Weights of a small mixture-of-experts language model, trained from scratch on English Wikipedia.
Training: 1229M tokens, 9377 steps.
Below are experts of layer 3 (counted from 0) of a mixture-of-experts language model. Rows are named gate (a neuron's input weights, with its number), up (a neuron's input weights, with its number) and show model dimensions 96-191. Each number is 500 + 50 x the weight over its row's rms, rounded and kept within 0 to 999. Numbers have three digits each.
Before each expert's rows: a language model's description of what the expert responds to; "gets" lists some tokens that make up at least twice as much of what it gets as of all text. This comes from a sample of Wikipedia text that the model never trained on. Tokens count by the router's weight.

# expert 0
It responds to: Two-digit numbers. Small numbers, mostly two digits, in coordinates, dates, scores and table cells, such as the seconds in 39°32′29″, 22 April, 3–2.
gets: "10", "20", "12", "25", "11", "15"
gate0:498496538490540469478433493542521565439524562477531565500509418442536512467414525503500528446518474510472524543488539491465408497523456534524557493473532462610507507584513437619480469405567479441550482466570418453546493490477409471520519529433482524527474524422569504395437501510467466465
up0:462545556517521513459440455540442460582574506459540588479512459483508468459419529494502510458617430538402570448487545524464464514494538484452475508506520505426465500517433422624449416517615474408518459508538469481552523501462430486426519452395408451487470558434502458446469537593439616583

# expert 23
It responds to: Commas. Commas of all kinds, including after numbers in dates and lists, after names, places and closing parentheses or quotes.
gets: ",", "),", ";", "\",", ")", ".,"
gate0:554569551541525544476376533547519503465425445444524642586466468629516420476460482454522430536582467520431484444550593542396538468441560395488535556520420555584484524447493505416472444555583560440546483469456519487500468501548534566556585452599494504485522572492500495506477474552544564450
up0:558436464546589508552537477475439519490553487551572437475530640486525433530470514484468582459584431563539483591498435440587543479470543645434465554379593495452485491511500518564538477571409543480494444480456523489488505453457473481481472508493475491532460529470480580385550537571537433505

# expert 2
It responds to: Table separators, proper nouns. Pipe separators and list dashes in tables and infoboxes, plus place and name tokens like States, Louis, Massachusetts, Athens, and year digits.
gets: " |", "-", "7", " \"", " States", " |\n"
gate0:399470499495572475535528502419421545519527506487395504553451511480521520503502476504497491536602534386471516515504459470502554499527488458559547477472518483518498661467519534543401540607591569575509510478485542514483471535576570524472598472474488593428572556487616496577539591545445468517
up0:432457562526542499502536494553590475542564526479434455472446543476498423426451419588480513555450479442434443490429474510509663436594484496566518584500502516505500604578443510452502445566431568506551501463523535491530486477546515426532452455586465399471514557482544500551532527488443568456

# expert 16
It responds to: Periods and colons. Sentence-ending periods, abbreviation periods like d., Ep., No., U.S., and colons, plus sentence-linking words like However and but.
gets: ".", ":", ").", "\".", " but", ".\""
gate0:567451463591632484447453485474453502507555546432534505596568555576508443526441519560538479481497576446481543531541442410488476554439546515483465460500487479502479513522524446472438460523594423537541449571538433387505501457509493555496542468519557497540501459548548529561490560520573434526
up0:493544446550529515482601483553477484506502528491501599484415506503463524380468437463476517461488466509592462481474497457374473546563446424551509471577455491513464536574515482465578487524438458453426481485532521558554471565541542564584382510543584475561516527521504495462478462408496557406

# expert 7
It responds to: Abbreviations and cell starts. Capitalized abbreviations and name starts such as SF, TFG, Stratton, plus months, "percent" and table spaces before numbers.
gets: " ", " a", "th", "°", " November", " all"
gate0:511493400486462512455491520524430609570537457520574605490473570528469457543404499430481595512528471526649564455495571430571556416488508471495504539500575491562464493538447538463539531519488572549419534555617508417502539514494520548571578467423488496537543480594502439539480510579515454378
up0:450442540424529523477463475570489490400533427503439528458529587495640494462397522564542474455476464445474561524569469552535583465516526530536452504546521493503567527476540547403495591575444531502527520478533440462550427522439491565568455481486429471505466524523530484583472476503512575482

# expert 20
It responds to: Space before years. Standalone space tokens before a year or number, as in November 2008 or Mars 2020, plus opening parentheses and words like on.
gets: " ", " (", "200", "202", "2", "201"
gate0:473384453463558502455448355546407555515538528465543496443492428474539516524474516466438422551526479558508519483601495488512408552482487519474453496557606575462471522444408473521558489474508381539509544458410447471539481497599530420561418525468567445573514520533535522463483417550611490487
up0:479528595496426445505571508511540575480513460444452477528442545494532560432596457525513527503555508527429519515523500514478421539560498548522480527481506558560531512487502478452580490527523475483541599552584551586478556547503573480551419427552472526443466400494453415444474528498445491476

# expert 18
It responds to: Year digits, plural nouns. Last digits of years after 201 or 195, and nouns ending a phrase such as households, friends, funds, pop.
gets: "0", "4", " the", "–", "3", "8"
gate0:489507453491476392472422453564521500452451554455445596513532543516460413454567473594474526463548440507551553514518446482512536591498380582462491439551389499526476582542481524498508492460489590457504444504462497437562510467582436476428568502573523477517485550389535490547526507467520455546
up0:535597597437508525440545544554515464498473479472570553425590464493426529532514532459551477429527410477467528471452545514480490506524534562570464518492518470498535537445554572508457550555575491477508481499479522479547587462440500463575436540535565477365471468442452493483462473575503406471

# expert 8
It responds to: Line breaks, headings. Paragraph breaks, line-initial table pipes, list dashes and == section heading markers at the boundaries of lines and sections.
gets: "|", ".\n\n", "\n\n", "\n", "==", "-"
gate0:515534453500508500465466587516542442483406500478529570513501429453568560470424527421484490463397404521560448585508547487580508481537438537533578573486583471477548449487444594490498509443458450520487596605427555487533464448529442459413415465496451542545440478489550456454440442420474545545
up0:404422458446508502515514565522534521528412484460514466531514531534438487466502474550531458491574514527539509619484430389375501457494532475505549513536385376556504489532465552479437520486477544491565513427533564544415561455448544501544400421449560384523486455490539516431539492522490456486

# expert 3
It responds to: Table cells, months, names. Spaces, pipes and first tokens of cells in election and list tables, plus months, place and personal names: September, NYPD, Rwanda.
gets: " ", "%", " September", " is", " April", " J"
gate0:525407394490481368531365515537443549577474530541556462455557522509593530477465519535466465508544451479505567515583491548553527392538482571435491490473464459470428459478539501428417540480533410516583500558582401596557442388509386494497531517416611641477470454468503507506532480598457580530
up0:556564461577549563544643568551462583550396459561551432534545514522535467448446537449522481491483479521418501387404465484486498557479486485621487577510538521503539478557626525437556369517487572462526476487486494511463506446538542489562593565468476603472540519466414586432562424557472502505

# expert 1
It responds to: Word-final suffix pieces. Inner or final word pieces, especially plural and agent endings, in names and words, such as Z-s-olt, tribut-es, Penas, -ers.
gets: "s", "es", "ing", "z", "ers", "er"
gate0:404476313532481516490480441442492482550389540459449433439407470506443532485487433496462572505446503609497437499489586505576495460451527499466358605517470474446511449552485558495419447435557484514478553534520488550549526480430446539572487442462474473478500421511531460466441514566451443483
up0:570493500431575506424469438500564453498528444456479552434533432384460500508544571458514502517479468441475564472399412401477576427487513534500381436408450556521565438523508524498492521498596535490548444545496546393400524398577542497466476575461491493623518501532579562499499473442486478433

# expert 11
It responds to: Prepositions after verbs. Prepositions and the infinitive "to" following verbs or nouns in biographies and narrative, such as "came to", "diameter of", "topped with".
gets: " to", " of", " for", " in", " with", " at"
gate0:623534456490549466473576467486564441515441605435577628479460521548534499501580475491432399450521499474426513560532562528391494575505503548469536453422483478516443478488543454544482455498422492496454489518452528413378452559473581502495452588508509494554462504506559505453497455555598477562
up0:545548507483441523555502523527475505463479501537541529446567432560508490515474455522446430461437458449530449465595516511405467529479460484558515449558489487554511564436500491437558535508551478557457504488521494464554536536448425405604421519488495573524496564594570401413490574503496510506

# expert 6
It responds to: Function words, table headers. Common function words like of, the, in, or, plus column headers and labels in sports and award tables, such as Qualification for the, Work, A.
gets: " of", " the", " in", " a", " he", " that"
gate0:547465497501430535499418416541569527617546562584490450490568528458467467457481497529505432415444500467467486615431469477485475571568460580501575523470468497482520505514458534553530498455552567490495446484494578415564586628493560490507496477546551511498463514514529504527530509519529503475
up0:546457528548455431449478605521440508453432469587467467572632511476513579513517475485501451445503528493423478518499517546497512520468472526480545547542523506452455416540434481435536470511392604511449501549516583502537448437547482543440495559570501490564448538526494524511512479528471563501

# expert 12
It responds to: Mixed nouns in tables. Table pipes, opening parentheses and year prefixes like 200 and 199, plus nouns such as ages, general, Army, flight in sports and election text.
gets: " |", " (", "200", " United", "\"", " and"
gate0:561544541490420527572553497482484504544549573469462498503524476570534503528485478441539625402438404515472532549472451536458420581448592497494472513408530480484419458490471493505512476513480511417508518426503478483609502481500450375531435575424621450504408542553533494460470550518533532517
up0:532515461429451442515437545457544521455467521488434533554381499421518481455532545449535520521429512559410564438522522628521442594462464475493529528489530558422510435474570486493443426499492562490506514615480447392459467527493523510503516515498467461532444586460432490579542476465476538491

# expert 21
It responds to: Function words mid-clause. Function words and verb complements after that, to or have, such as "wish to", "already", "the", plus coordinate separators and year ranges.
gets: "–", " his", " a", " |\n", " L", " have"
gate0:470535506440501586573464632524417458528503418513553392518492578417478533482480538619553494519532422491548535545451534480460455483552509542516595483506650512490431523509438536610498526469565617482529489430480493516442483446520457514584379556434560531468501531548464462552428516507457589449
up0:451470519419449440490479540504481404569526507482511556435568582439500456436438565514477535589476435536410559539460557510481468481538499549516446532475465411507368552523464441518552470531475567585563467519458519497482483488680540506473607504595604564480505490548472444549516446590475552493

# expert 15
It responds to: Scattered nouns and adjectives. Miscellaneous words after "a", "the" or "of", such as asteroid, former, Royal, Poll, large, plus coordinate and year pieces.
gets: " the", " Royal", " large", " and", "\n", " Sp"
gate0:543599475532519537567575557542504522533445584537512536473547475487366502515514623463482500590443404452585456530611450469456443558450509522520516500521462555560437577544506500532556480440568466441467556538475479419617544519507492529502438469481497498562466583483536488530499536505566564396
up0:463530521504476473452607549457512592607485488494589506456501523428391504444541524525523538478465548579498484473562450455496472521478509497472583475576551534550535435668525420519480570509556553455490519504394554491509537520504462388507565533481533465557390469539544481509533518452516565581

# expert 22
It responds to: Award and title names. Nouns inside named awards, medals and organizations, such as Award, medal, Canadian, Cup, Grand, mostly in film and sports honour lists.
gets: " of", " the", " (", "'s", " a", " Award"
gate0:432532462575497536493448484506544468470514566530465416502444527514513516522567524638534524638518486479524474542477581453446496497486549446468466521726472513458438502449476434475472456480528439602521446507489520562405442486502532516383468525493509519515551496587438523488473533443387423556
up0:494514435502506496551556450504516478511389548542488453486504445461443476558537383502540602577478504517506523474520448482445539349532358536467619543482534530537529481572583502334448452440534586442436493410437461527500470488490468537463559517532489472575448520415546504443544534493596514602

# expert 17
It responds to: Table entries and titles. Table cells and list entries such as Member of the House of Lords, racing names, chart and year tokens following pipes or parentheses.
gets: " |", "201", " one", " K", " two", "198"
gate0:424469569537469396555477471584594490541454513437562534471546545572445504460412551499401518494492501516546567464500516405516492558490454552507538596466510474485475532449496538557437544456601491476490369479476520448471506482621457446517576489504437548504507509508515481503496596465554417459
up0:482565445476616555581585509520563486559551533547477573479548495546474370495423564553522538509502465570471437558471492425514495477497437458498461525469496382552474568548459468410533501497591561510470527474452458527477480511502507457498517507542454484502406493428588455500478556487540614542